{
  "num_hidden_layers": 10,
  "d_expert": 128,
  "router_score": "sigmoid",
  "init_std_router": 0.00847,
  "tie_word_embeddings": false,
  "extras": ["capped logits"],
  "init_std_up": 0.036,
  "init_std_down": 0.0,
  "optimizer": "soap_variant",
  "beta1": 0.95,
  "max_grad_norm": 2.0,
  "schedule": "wsd"
}
Below are experts of layer 4 (counted from 0) of a mixture-of-experts language model. Rows are named router (the router's row for the expert), up (a neuron's input weights, with its number), down (a neuron's output weights, with its number) and show model dimensions 64-127. Each number is 500 + 25 x the weight over its row's rms, rounded and kept within 0 to 999. Numbers have three digits each.
Before each expert's rows: a language model's description of what the expert responds to. This comes from a sample of Wikipedia text that the model never trained on.

# expert 55
Description: Year digits, linking verbs. Year and number digits after 19 or 20, such as 8 in 1988, plus verbs introducing names, such as titled, entitled, called, was.
router:513513475446496491479481502484519533494495522471515549543538504495502535515556549506477518513512448442479467501486473531583491519525534517501510495464477493508483490537480507527515490497544457
up0:505496484460498506543456462506458494516497468481501533515493510553518462510496512509493486469482537501510510503523549500467477494469480493509524536484536495514524501541469501446468517493495479
down0:477515521512496490440508496541462517496492488528510533489507500474526510503525529477534505553501480495485524502525475486498487464470482453519501486499514469512503468462516511461500490466551477
up1:437482442556516478510513445482464475500501529498465502509522523504488496529517494472502514464472487518463532514528476487536483483499500487559479517509489494523457519511496509503452458486512490
down1:493521468478498441504500514517488487490461525489513522466509510497523489483484529479502536524531480531475543485510508493497487474561519463508481491498476519516464507512482533511488550516485451
up2:526485512534533485495463492506501529515437526485517525488492504526475486554506520475493530528495504497481474502529540486493496528508586474524492507521490459534513449497494490534518500480486495
down2:512558464502466562496492545458512511515541517512468478514479498490486513444516529523527505493485512452547452483487497505516505489481468520503495499521492531494507500483478472492514507497455520
up3:495516476496543459552472512505531539492504517462529492486482490543490493439512483513503493451474512496472509487457446516483514539477482464495481491495536515508519463484531498499481500492495498
down3:540500492525507503489499451497515511505505461492484474481509506519509447518459473507479521544496491500504486458517495507521428517520534497499471530508520491481463527540517490471538518537463511
up4:486518524500477502441513514448516508557501531480524516515499477478479486490523524499495529474497474512455477480491522511461529543460453493495490568505540525502442501519453470523482494504477431
down4:491497498481496503457525531511504510480511529528503532483508518473494532515464483495453523510528498535553505496545502504544495460528514455494534473516479474461506502522524496496514517516525528
up5:501524513505471470510516478514470518468483539470497534488496521475505479488512517478509533529508445496520548462455547549466492480532499489508537511500471516497476514522511514500476518526513484
down5:511482521493497518535495560509524480500530522502483499442499475512518490512492499521530454490490562494464496528497479487512492487516484479476482568487512522493522506488486486483497494490498498
up6:461502465501530518515536510490476486511483511462491513484516485534538514483504530485488512486521490487510530475504527476498505509448469506526516497442503535509457477485508483454466501516501498
down6:510530522493513520522500474533532463510543522507444530509498533502470492584525502536513525521467473486503510500479528508521511536526504486527476485516503528473486493492497483462488564487505514
up7:491514510515504495465478508513483486518512530479454533533492501485539484510504450482501505489523535492476513486523522487499471530498485476502509490543509489498487496524505505529486460513527477
down7:480463472514482503449498513520506492465504524479482517523499515448470495484472438511484488522513478457520501495493437513507521499532504521483500501461523511463501495489492492495454523514500489
up8:470492524510499483474482474518497504521453474504473503546539505499491521477515504518499510526460465476515516504507512513465476507512519483490466502516500515509493502547478557507518482502490470
down8:504476471489549496498547486521490480514555520493510532488487492491547520537520490516470484494500473492478535497488482517480461532535525517509488508489517536533472488507488477528538573487480493
up9:509498477484476489496530521522550541474529495509517550493508510504501496469501495541556478538499488481485490529493537553526493473501451512496502463518522486503534529512518533498475492558473499
down9:539514489464486502467524463518500539510495485479487521554551532466495458527478510468497492500528462514499481496489487468437506505535518482496499501569497494485508530473487487491542498520491523
up10:496492489551544530493488488518515512516486513513487554539510473502492491571479482541531534540519510499489487521483472506514507502499499515480484498549498500486500482516477539508527497504474532
down10:511505475494533498449506499499541496488481520522498464520448534550487504516528499456502505491508475514502475498500503517547479489469505520479474507495506474579459472490494465504498500505516518
up11:493498522516514508504467559520514516499514531558525481488520487507511530490502491565478473474566476514523504479471494488521517488495504456487467509473496470483511504470510491509484497513493486
down11:457467485474518489498499482525463466525492501499497479481490487500510474483480542483519468530496496417487457481474493514524497524529474547525487518452510545428527454510501474529491540504503495
up12:469482484514530497526476487468505553444512451505517531506451500485515505504517511517464492529496530501490488480488536461512518511442535512477545535542507519515442472487461517552484529495516490
down12:554489468476484498498471473485512476527529502523481527515524478470444495465505471486519464523497520536515501553496549508474500469539489513494524503443499502469499501480486495481479476458459473
up13:510504516482484536500474523503538505476501470507506511498482487551485543524556535519527502512492561483486527508504505495483527517475539542488494481510522458530496429493456499489532556487564517
down13:535477471509489495521488535487505502525520501503529467514527494546496538507474498498496469529496508522471525472525490481483510490486498543500541526519491497475505502497521453524541480511503484
up14:491547481529475491519506494532500490541521502537508497482491507501485509532531441489502462488499473473464466471508498522486423554489464509552465510486513503474460474516545547527546444426534494
down14:475466529461514500485471464526455488523461541468474439507499493556523519500508489489522510477535518523494483510510515493497480491512486503467480515523506546497458466496530481468500501531481492
up15:520464459501495486546479478481527493555465507509512504491475476551518532536534546486516514503512483496481467527501476498498435472527522506521516510509480505518525499474486482490482459491517509
down15:533494486514462495501490548523534510514478487468496503520485505507482475510487538482498509516547505491495475505475486530486552525514527513494486541481466468515478508472542461525515517500534461
up16:508506504510457504490475498542510506482445510506504500467523447487519498532508541520542491505552471530511471465494529532486498510545497483528479488501507501505490522470494492475484492442510458
down16:486514437489567496514501470534491464507524474523494490505499510494490481486540526514492496525503493528520499472538485467485521526501522497528493546526483513482541460504512472502484544530491520
up17:471451525504490492460504494489481519501510508462508509471550532505509521514566503500523528514487490482528458460447473455470502548453463487495500499507501503536491520485518452520502508475532464
down17:466499505519503492504485501497488488506529480476509515515507490480509498507524504477455539502488509481430449451527470522487488512482470480443473466531478497508494499524544469463496531455474504
up18:556461534493501524497512513547518484504485523469506525521514522486507478500444506477486527519486479448482475475495515497519488531515490505484474465499487513467508526488513531528500540500483470
down18:519530508476487478484462506491527487501467508520505510494522474491531517488452496501517504481509541514506486506540496465479513490485502480473471545535460505529504525452479474500496487480505517
up19:502497555511502533526524523512507464443493497565507483515489487477512523471539538501492494515480501522519494501487463517497482482503538494558493464483507498487473501494542458501522533502556450
down19:550491538509491574462524526512494521502524459470496501513478499541488534473449491519487511518517491499497496465493535492500500480490504495459504507458448492508507478512509502481495489492522487
up20:497521459452531499482510504497532511538488534461461501488451501531544499540453514512509485502499470509514473492484485499479523520496499459532440512510509518448472484465478491480478488505501471
down20:502455478482480484529482499516394490513531460499505446468446505507512493542482511516530528468461464488513473523504514466494526487563488543516467526497506483468514493492509509529491524522495504
up21:460496511511500517499476441514507524471479516511509500512514524476519492451450537539512531507491472467464450528529518559497465536555488449474531494541493485506549520513485526519469525516494523
down21:459472506445546493420468503494489508449502464498504471457563487481522502528505469475485481482509498473529517525464523487471494518484512512519477494507454524523505511462523478518469452507507554
up22:483526469475504479491503471493530482502504469500507512487497518537502537497523482518527509496510483511465532481519501492523515470433523439545497541489473508509510497485545499445523502517495506
down22:456503512490510475507468514497449500541520510524535527503487454520516458507528499476499472488500460454498506539485502470512531536451502521507494463516470500466470459472470517495527501494492489
up23:502471516499499534482525514457516460518487557479497474506493482490484509479545450492468473503543494515482462548539504530536493538496443443449453516488480504520502501507507540486508491499535468
down23:463554502493489495543460535511485470517480546516503471512519462499532479535491456438501549476497520498496450432491509502519487506491513488483532480452491528480500487512506535484486538483499540
up24:509506528507518513521533459519510465498427505516463508514515493472483561511539500515492503505489483491538507471487508538494508530498483508474514492459494517519478476508470513518527457504447472
down24:486491521528507509550559490484529480468483464515490494511488524528526527529514494497529516505462476489499495474511547477504482477498511520500453457507530486477467460480513501459465487511491464
up25:499486498492493535504495543488449463482502557519503495484515495497486530506511509500474469537477501475500524572501517500508523479504489527520489517535501476476524484437490460484434476490499500
down25:520511500497469486514486474504502478523483547521526452471476517560487522456506532453500463458474513512485459487508478492472477486516544514506471473557493497571527445552492476485474494508511508
up26:482528486530502534494530476495515511492505466515507521488499480506529516511513554445506540521498503511507513475561486526478527496513555520457504482457506486460522495532504469519476508447533487
down26:514500513488495489469521474477514533488513494498510549488496497484472479496445476503540519487528526491533525499455445513485509452465499491489543507486500481541553509457526476473486504483517500
up27:477478522486515485541525464515522499454534516520494543500526527505503534491480487505444508505495507540517503538516518483517503501512516505527526514532503490489479481512483537518495517490509520
down27:488498525513474467482480547497494498507509479508493535558503482489499545483526444529503507492463475498524452461486488506492526480485511512526461474555541513477593496456549500535504536528507536
up28:477517520505513477519505470489521528515487520459519443463507488482516468522495490472483456529472531505511520505523480491509449489488483503527518454512521506459457523508505521474459495509536532
down28:520460504512470541521520570515531513507459473486457491505483502487482522485517527469492513539465467469496467494518493516532522452503544488521482476512488467487490546483513478541528508480502475
up29:479476532526510500499521569492499485519529505489490468488497526500471537498462547485508512469474478526501510525535543531532477475536516484497491486491510438469482511485520531496494467495482518
down29:494503506501507440459488503501511529521499456462492484477488470473478472474488437467479465461507487486476510515527528492435477492469492491500456459480437464462522529476522494496526454503500492
up30:472475489511510492465503544536500551456525522469531524471515503535507543490516429506533513494465517502512531504528495532516487493500498460474587531490478509489497470461471510533502503523508508
down30:532469527435525522503468497513489520485510549472488493466494465489507505551512513516420504528502496502488501473457505497461470501489456495506460533490512482494450492460496531538473535480525493
up31:536519460482493502497476529479499491524501458507505520497496500482496468477531475522476473501508511454507496450505478485473487495489503505481513505510501491508573529502491507494505488501510521
down31:544491505481514474491467493465502477465493476521490498517490534524495518510493481509476538469507503508476477493506438525493504519473525507484482493475519521513492491524471443468444509438476492
up32:460500477549537516490526505483456506492483526518491520518474529471459480534503461475458481465475492483484533487483485518511524492504489478512494547482497513533505529486495525484472498498489518
down32:456488479479492499517521531475513484524469527479512493494528483506536480489474472520479448505507521497532488516470525527490491517469451507569508509506472487478492495526507535488514488487506521

# expert 34
Description: Lowercase word beginnings. First letters or pieces of lowercase content words whose endings follow, as in craters, banners, choreographed, deteriorates.
router:532516497485495520520505529502515533544527512505467508498507467488459515510515491524491521541504504492447487484463563517517467531463522530559479492556453483516473525485490503456475481512520485
up5:468486489534485500515514534499465460510503458515526493491514502467495471516543485480544500524511479511503486509489489458524496439468499581480516496488552467495450515475486538466531530496495545
down5:507489500517530491492480512493479452477479470509481460521517463497478495503471491549478464508484495515491411504506484529513481479510513485502548503474487447543475527512477500431479495510494505
up6:502485517476513453489487480507494454519495519523498478523568518501501496510540478533538490492528469514493513493516525559503538507478430480477509489504533502538507521518478491500508517493508500
down6:517493523489472471458493530492469495487555480447477462491519519513501545512524467510439543513504449517537518504501475513494494494509467506530533478482501521542515452513469492524522484570486501
up7:489503468530452534506469471476448520464472514483469490496472516491488540453518521504459461480485512464517513537506536503500477506476534464492530523457490490528499483517495501484470526500524501
down7:511503493467502496508519541518500514477480503531502498524486507481525481507511475508464498512486492460526571427487501481494505507509555533506484505490541465516516522522493530534503549494516515
up8:486494486530521506496542486524490490465492492449498505499508470512532533541473492472451504493515484474491510488493524480498431474460489502476526447518528501542544506492486509526508526474516497
down8:494496514455467440470555482495508477475500506549550470495519447452502462503495462454555483518480485523508503507477509499472519504536540480550538521511476539519483524500454479497493493527478495
up9:504498476471464494551533471481460464536495471498480516489494530518493475497524512498513508491505508515507485492512533454506483481521494470474501529493509516539501496465480494494488534535520460
down9:578455493498536506517494525524490493484508489531509485480497545499510469521498511474509496457518517489518522507489558478491504487510481505515542495525504479485484474442504496475503510460510494
up10:467459502513484489478474481485481516487479532521500492488468508506479510518578500507486532501572519541488519481504532480482507514484497501535467483542526562467530488494500498509500528506524526
down10:492455517458520491527463498508490493525549570473494509434469498506508511467502481525532531468514512504479516468500504495455520520478495504536495495463517493475552482464494479518536505474493525
up11:511518532527437531477507449504476536533528489470490479491486516498496492530523481490463480550492507523549495507519522505521509460513525520473493517499459493481487511482497539467464542518520529
down11:529473471543510472512458477498498509498514486528459514529511537515484506520491502474501482470498471508490484523477492537463513457515511450511491507520497491486500514503501482506475533495518518
up12:497499487483461512518527505483460452500518485495520447486467506542487497452520476516483497519537531529530512470540484481503480528514479482527494521510495487501556477494502444511491569513533503
down12:519486486516480521482528555512496524485522484512487529503495439493491478466494448434513471478489548482496530509497491493508507561508496495493485466499465483508517503443500479543494466530512509
up13:543472459482510524488508479488458477529507502481522541533529509526497507513499459494497474542503475535476515508478475465566504476531473518496533429576496488485481500515493469522542504486514526
down13:482492526511499526532474503535475465484496489469478541508491474465484524494484479496481517532494463501494469492535500515483514547503501537465485510499502518516526520535509478506534511493502500
up14:549478490504538496496480536462568501534483472492478512509452492468488513515528502498501509513529469522512504468454505502441478518494514510525498526559529491484532520502499499528450496536500502
down14:513504494534495504490462543440510481484500439486487486494505494485521547484536516495518507485520548532500485517516482524497527473504518485488551499498498494510513506484503450522507462525467525
up15:519511519488529461514470541488526472524519501482499461522456525494514516523505523506444479499535486521512487533505552509483511526474506539486510468523495526519500520494498516477554491532525488
down15:487469492489508495504526504531510528485486537486499464464456494529510523537550518470549493503516514494499483509506498500472474527522464486501443500508492538483505481519510462483498512501504502
up16:489494494458507501562456522498537488490480492488504462472486489489451497514506494536478526482495471484513538517490502512496515489512485527476490531525478503483448518533471522518519507481483476
down16:509498513449536502511486495542498528484494532535532474441535524489518510480531487502509473478527523547513481554534508557472546492567477514491509456512535524476533498522480518519521483476473509
up17:475497463465537469467478526492497576481542479515526537541507502519478511503496472490514505438576509514497491488537532554511485503483471496538498440444468499527515542522544555511565533501524459
down17:460516508516505486512546555485531440485525489472521571533512456509467462487505493498510502507540507469497476436505503502480523503508524489503473462479511513458530489471502527465510501486506475
up18:506511493473492535490515479473536513525493492470507483518514455514509499527502470491516507487523479510557501535460495462498468492527500475508470475529527516517548519519465514562502447496484512
down18:499502474509535460530461462473495470547525523520543502497483533510512487553516493522476517527453495476492495486514525487478515485498519520528505517526524475506538518483510510443440510557462479
up19:495549518514569487554499452480527500510493499433509536475484500468481485485515567525459486500493519540500511440473512546495474511485478483566521455482462482500508500499493512550478474504471485
down19:465502470495475491492523528500485486531512501489468486500519475486536516493499421480465539521406529480496498506493514523518547559484487506494500506506501537482512512472528494494525505497473495
up20:532525490496524485472477483496467511534501479511567505509516486525507533470492546485527515534491506480494491513480533509511478534517563485506465458525475525456489491502539484470500544511508534
down20:489527511527509499484544469480461517482459508525537499508476514502505471454479516437508482520467502477473480522509517533462444483485519487488496465505520487485528485488484539466520439508532483
up21:446461512473513502529535525520557487502506531487503472504490495483504495495510473463470477529519482487509489548465458456511530511471466490486494501466497517537502511494498484473537506466502518
down21:495526498538477489529466524467502479525532497517501500507506527478528484530498490539473459490488443494527444457495500490476513491433517477510488536500458523528519500507477510488506499501476521
up22:473514491485499501483488497436470496500476541481481519507521506435519485520499503514511484452491546552524480460492542471510482489492455547551503521516539487519497485515522513476482539575497485
down22:533508463489471537548516520501469493532480480531480468470493513519495499470549541486475513513504474506529526531508504487489502505446538507523469550513542487448530505471514497499454497459553514
up23:488481489492491524479514534501506479460514530466520499443523499510458477487492469496481496545493478510507498566487469443520511475527472485526508478523463438501506469458492508545532539535516537
down23:496495509518448508507513510517495487530525474473443478487523518541478498503531524516459526463523516493494524493542522543476490491488512514475451493436496471479535516471518540545507467517473473
up24:500513514498526518530495505459528516509461519497516498521495568498481529508515521506483513499501483498484523506534522511492549468501503503489500529503503483504494528500529468472476525491488514
down24:511522497476485533506496502523536483498469535468517516481477531501472519476562493500520481481436519521458526515458438470475553531475505498538473568532515516511467542525543503480461536496514504
up25:501518523488533516466497507499480531514538521478511531543540521526538502493437498554506540501471512513500485526468520504467482499547565530524502479516514466515507514484518513529499515509562471
down25:491487494525510461481505496537530506487516519527462509508528450512504463557505516547522514514511462499527457495506476473499499477481498486525556491473513516528560515501503476476553506521479503
up26:509527473513496490517526484489497534511454491527536505484505546470536504475504464529482536497483528513492515490458505450519477530478499484544523502485513466476483523482491515514502505513469503
down26:495440555508524513470525491508506516536497528537518513520489520492469471502467499514442547453475517489468499511491495489482496495501526475518490480484503503517470500474532480483517474528519453
up27:523510481471527469492460496435513478536501460489501543518516481473435491444480496479478495494473467525489508473514496488484488478497529521494479479482481493477514515488492493555494524516534496
down27:513487486487471502519495491503483466500477446468506549503527479506472448516505486522547496493514481516473471497543466505497487445482526482505486516503535498474545538484479497527559509510461559
up28:477498515469490495512483474498518478445452571518494532452472480503509512504451518532508502506562510498505488513510541497464472481495520497483529536500479492545486480522496520511527511503493537
down28:536509528548480523522532488449549459509527525532498477542543540483496535447495509482521492481499516476489497496489516484484485508473495545509485482508516511487462488471493496537491525482506546
up29:485527494487514523509506537505511485499513492478453464529516482501470494485523520474462506514464462513510528496460512537446483500442498480490496484489485517494456521505505455528444445487531526
down29:506482497474480488510470484503504508513537536527463534481498544499508525519530436468460499494471486492541504499524522498488483499506512513486492482500490465459490496526520465460506483438509496
up30:537530471499495503477535495450497486532496484484474523504472539508527478497494472482477459506484513548514533482510490487501512493517493521484497512462518472501488531442549492564495532522524516
down30:491551442493552447514510478533424508488478498503496517514489471504529536469494490487531513500452492473515511514545486500460480518500485520536516481487493453474502531524514442510517523443476532
up31:510500516489512490494529512521497492573523495462463468515521508562480479458480505490490514540480487525515509494478543514513491492502528490514518484510487514565507490502517518559542519524498506
down31:457505491491525495503505487475506535503494505503462525473490484483476517489542486502512499494564452515483518495488517475548477516490515494478512514480505519484480467529504497499500540498523510
up32:495501492503503468520461480491563491491448502471503495555490482517500519515458512519499492511505466484508499453500562479491497511503513475540475510482525531509477540512556523499446547477501475
down32:484536441516525446505474499484486484521527513499500487471523492480501530497493496539557497518520453492511499483470485463486478524490471488515511506499526497472509514520477472497487556490487533
up33:514484436509504525517467502510547483556464490481488522457489455488488503462522482523502506524485548484495530559501475459490525532526530491497463479503511534535496517510562449500520529509534507
down33:505477460518509538505499488530487492473481496485468495503500545480450461525519512467481549499458542535489513496511494515525502536493519548516561505487493499453551462502503488456498541543496469
up34:532550473494437477504504461460489471465494479465501498503471530468492502461490468494498523532482480514486450484449530534517475496475485496512543543527499476486519521466469545500496515481501507
down34:470442469488503492507488501503482490531503486520501493533469519510515481551500471531469530524469516486475474509507456521506504514558484457496542533464489508516504490544485504503497493468462528
up35:465499479547482525505505463528512516491484487523489477520502531468481484520496550511488491510518508515466471472540503536440495461503541509493512563512474483517468523449522463509486530467529510
down35:492489496490484525513518527475498533536487507502471461477476536520496514480469523486487505488527528486491508534496458540539529545498509512500515544483504481484519495519493464521522491554476511
up36:500501506452519481481514520496519490518532520528516504520530481513464469498520507496455481484503477537547483458516517495485489558495472492517521489495466498522473525496520498503501509543542467
down36:455494446475487494474494478523438480474485480527481515517538487528510451510498518486465544511501493463524525500463484465495516496486506479520494543488492552511490513475477503491514500496499513
up37:516514514488484526492471512511479462480512501482527463513478521476471494502480519483549525481482521470469524481505494530467441501491510490501489460525469512490485506478518526516520465564478509
down37:518479502507497444488492494488480513489471518512503485493504544521520515480484520498527491510505460528495505497504474450505477492457547531483465492522460487525513457464501554466498510555557520

# expert 9
Description: Ordinals and modifiers. Word right after the, a, an or 's: ordinals, superlatives and numerals like first, most, another, top, often before "of".
router:526503488462517519513521544453510520498585474509455538488491495470494532495529489486493509529503495486482496440490534499517488564485569468495517506507465511514505511486487517493482505480504459
up5:506512475507486484466512450466491495492512515514477512522482503502489483495489484483509499523492477517488542502449513522456520514513482498449467488481494479510528483551471494476500501436465496
down5:490501506483508511465459460484517493463493537515541524492496512533490478507482477540475476555524514472451507481509525493460539501528554530471480463513557528490509479464529486443495532528494500
up6:505518462515512453483525485469498468530503532475514526514516465496509507490493501510494506504506498497507476500523473517475490514483529512491532539487524498512477525510514469518480534547512472
down6:501519472486560430503506529499514495550459481502493520518524533486480500497443501533542500510458542516516515477502511495505534479471508521504519467526512453476520495466476482493496520483509509
up7:525447468507509531526525488447474511496499523472510517502501493483525492527535501512535502513483518496498500508462538509492530495461487478460525565489462452566501448515494490564444445467490490
down7:491518478500493518490425495556500497516529491486514493500501491468538512421509506493462498462541469479498522528483511473501524473472481501491451534484476539486479486476537457505497500529470515
up8:496534467525517523524477522484535488527521471542484489485490534512465541492512508491484487513518500538509481461452536460512492538484565478501472486505483474522503496468483497454506510493539499
down8:423484468554464529477503520478433466467470495469544447505503527505504480510502497538557474484498539507475471532485495578496514473484480487522470511504551434522503500515494512489503493449462483
up9:480514473514531511532496503535478503515469509501500461472501518509492507426520506535532484530538490483529481498487475526485520436449495504493492514530466482486493510488451487495477514448491495
down9:526460496502503471470491489526472474481510481503512537482513470471541507441477452484492526475511512527508517543537467535544465549526505520493485521498538491480518434448514512524513500546523521
up10:462538494456490516506496487499499510540517487475480516438504475504469511458531476467468507481468520513460492508473489487479554505510494514492538499474494501513519503499476527500518507489489509
down10:498530475448522509528512511498475484514498511501509520517432536500508506500529524480493539514493500465507478502492495498488524529482492474516492450494493537471494534521470508481533484509464499
up11:515475564520482493504521487487502525520488556484479482521495545511488501506519520483491501488510547486506469473514448550519508486487517480535509494559512490492497551482526492471519502468503498
down11:501486478495550470486495540519494530543507465515460543509510543495510504479546460501469475475501476515460514493506501506520484508477521501476477520528522461516498494470464522488532491455480513
up12:550455515536511513510506475455543534504507502468485493512481535504524485497554550487506487528480498494512503495570470511499508508534510437469501540492471500509470484523499517523494546496517478
down12:495487502519478466482524481500487490541516516503543459524477506474532544513466502519489484521505454470534510518539481514459495487464507498503464474489518521509521477507515517524476516433500534
up13:517492508472505498487545515494486466517492466484537507460492484494543486495502517522507492527498472513527493496511465477506532533523495487490525518490510490517502533479510499518476510506509481
down13:513470499435486472454486476516510497497491498473519508451526511468505560480507509522466505522522519502511494453500532534455494490473518517542528479521528474494516517532519510477533452516515491
up14:460542465499503445503477499498520492520460542482468494451495503526514490490535501485529501493495507463476514478495476521520526500534511484508479495516493468486495532509501526478478523495493511
down14:495515467531484514504489518530497499517499496498481492497484520501488488499519506471536521499473478553498460459481473506443524524504471476498499473485483496540435494474508484499482521501490495
up15:445490544461509525515491503521508467493523511499568503475433533451474489475506498530479484541500492476521495493518491485518549483439502455503497492496542521491506547546489526502444502512530531
down15:501491517506503506538478500528516489570485533497503514496545513506430484506496505515461500459472504432511517521441490500485493517495540494471478467515479515539477493535524449491535496486478501
up16:507468448541486473493510498507492518526539494488522480487479546473490462512524504500544543472497511516560477510471456480477534552498491498493468511534504463532511513461493486494448482502445503
down16:483533500488528489460467512476522495485480526473470493509499527515486464485513533469474522543481516531461548504498511484527452457520522511491471514503450452461528531497495511512519536524500472
up17:472497457503501508512513525505512517462466465489517522519462512505509522469537534470513527524527496457472485505523486489467455532483471481469500502521491525531530533527508456489511517519492464
down17:509459509489448559462506486467513504492492524523499497530470493521507466519493486526522515511536490467507474503504422468481514505499526501549447496474496503500508490509517506481540484492497519
up18:516480490508493546486529497465514498517478496505506515495511489493497480517474494484523497567490493457473520493476530518472506514513527470507504483484472526494538498507509497509461539496484532
down18:496478461520575476525523484529532516444474514544468478514504506510480483546518476535445520548503486523476511501469517541497505491465493479461501476503523495498504496485496517521510523506495496
up19:503535498500485489535495501467489510489538499536496473514504505491496534482533525541512499509517554525529498507501500521477497504424512516464497478489502488496533533495532491499531494466510505
down19:524484475501468461500512499508448545461500510489510494497469466493461486484482502482504523485506540500490494485497511531530527557520537493512516502486500538535500490450461517461509486491455480
up20:489518527497499546480529526500492479513516496486467553527502472551513505476498508493494474525460543530464520487481517501482513477529530513514520522499517499476470527503481487495446561542526494
down20:502458490547523513471501504492470548532506520490498497474477511525495487472474518479534521518525464501497462477495517498489514480488476492542470505530531460526482507514503530560520495514537511
up21:515493445490492540499534525520486507467476511544481527473460531494489518538510503487489489491483500482525503464477492483524499442472513473517516499473508486534484500514544502490507497472460509
down21:515506491501518481506478530453461502473472506510499500496490521492477513516499459482515516496483505505499496439509495465477501490495521500505462492518502445485535486525466466486470461489502473
up22:527519479507495527510472519504471508502544520461495483543522520490487492492515499500519479501497463566486474489495519501538521504533475510500538526499482440456500492466469487516479470520534503
down22:490472457470524540480528517471515503505485462512476505451530497526498483476492506464497502483493499525494500492493462516510520484551524526482477504506465528525522498493540543518497502527474522
up23:524509513488463481513512496516482474508501547519517519529524492499486456496471518488455463518514498503452509468490536510501502466542516460475495539534519467555520516481491501479535548488532485
down23:539532496491494504512509501521486495529504530510496529467482520474473528499482483538499485547511569518458530482513462521520499494529485500495508486514493477500509531479481522474490554522463484
up24:511490461490485475486520518459485545476491512513549477519485465497503464487511503506458501483501533499526503541488492497447484482524518492478465515506480498511481497517517496501513479470480504
down24:498500461502559503485509486526481519497522520546501496506519537514570512462485472541496520495532539528479533522467482505474477535504492529505461540510465500502483475485500477493504535512516521
up25:507484489489470512502510472435499479489517505488523546527493517502490504524485523488469516513504486468535519487495502489521510488551482431521462526487470474545506472508526464536480488503550512
down25:492490478519539490466529565492526512489553539498506455515509467511493495536500490514492494486481524506530507519497461469514573499510529462486524516532495511490482513499502468504492479508529488
up26:550513514527517517504476513516505525501459448479465505470486526513551525480502475481498463566524491507546455460476510519513503479429482545502557578496456436517502493488450493502468510450465517
down26:481518486477481473513501496458522473493476473505492500530467483504495463501485518474548484505531495502548499452488465511508536520511510512487526520474489484512525457490491484509519478492494512
up27:471479491486511521531528538483497515482505491464474519500470528496515523494540494516510452506529504466514542448555495551462500499565502467523530451493508508473546474491499494483475489489457486
down27:544469493505475474491503528505521456505528438490510493515485510516516475550542463515495487492476487528461515522516518467489541540532512476503501512519524494509466514470505524545453478526492537
up28:497552497523535467534486472478442488505525488482472537490502514500490530523510520538528513538540524514471464517513477511522530500526487508478511493501425506499538466453559516514504565465512454
down28:465495511507493532473502507505508493445465486506470508502506426517484463543504502503546467476501493495491478492545513522487510516467538438533471469505506500529506498486504467432467442484530506
up29:543489531493516467493523492530493558518508490473449482554456500482484500514539504449473493499518512526487483502488489531508487515469529553517481495476501525505489532576547517547508492515458476
down29:499486518485502502494527502499511490488451503469485474521476518491459509541497469501515514537515530535535498506476481505482519503486468523511456516508524492505500493532462440515514541481510465
up30:467521424463504516503556501506545448500486505506491546550494524506498500490548481471480519452488466467525525483516524495495514535457489489481493519540519481546504503529459500530486421480460510
down30:495507498500528492525498484474459516482465472494496544487531469501539491510459509530492486482470489505494501476523545495491492466463469558499474492518526502505486549478460489507461514511521561
up31:496463510509510500463515555516447507435462522518489529500500495530524527500504502487483525447479510493480446541492544488483504503533515501500470542535503522480442493484475496499511507481477482
down31:488488471539535529515484537483509514463458478514517487520491504488466506471501559525487526504467498531537492473491492434522506461517522485518462495486464506498497522493532496507505435473513474
up32:496483450508497505517531508550509495487527518501452478491429483538483498489458489522538512498485541545441463525502482505489490523528506535524489515468531485483462494518508504531500512479484487
down32:522480488522523494474479495488496505504453557526493507518507478500493496497520480475500495518496496541508497507524490512465510484488455459505474505479518513468489546550551493527483487479460512
up33:512484505463497513486497499468478450512547492488520519465459474538476476513493478509478515522519513455543496503500470525480516483512478519510494483460511478509507495458502508497513491517547505
down33:509488508461483515501520487496501527514513558474528513477555513519536497536559512487506505480506526489495487519545482495466547505514466523469563493478504451508486532510500477500505509451490499
up34:497507469507499519499469501512502506502535509547511515522478505552520474523479527467513502528517552506526522503555477475465518497507493529476477494483473470496498462486517476505475537458485512
down34:512500489508468489480506454510490543500499520496483499516519507509464514487498509523502466459513534508493530483544482516488458508477446487509497542515470479465528532535475469469523505415511511
up35:509489485441540563551533468464484530509519492519536455484477476479517489544481464527510529514475505517508433461511483466523534493515564500494465529490444463503497499488481467486511505504495493
down35:464499528509517481526542450510445491505490514496516484447474499485506492507494509546502486497491470488525514514525498513465495486479529515488496500464472487531550538523450521516494482480502481
up36:505495520475510532499524536472480527480479482500479495494490526472500490494483479460475537546481463487517476523489505533495521515482505479491484537523515517510507492500523520530509461548519492
down36:536498525532531496509492535463447489492493483553503494512493459484509501481459511532500527513496478480511490507516471484469492500473484443540540516505524504521566491525471544496477467506513530
up37:501511511495484516474489468486521472439506532505475502494534514469518451503542508525516509528513503455504509485513507503486498463513512499481537489567447508535492515475503505523511489492519465
down37:523485500536478528504478509534517508518532492484514487490510543533495508435458502513503523487520503498494476516475539477495501492486496484493484517526498465523505487517486526494527498520493512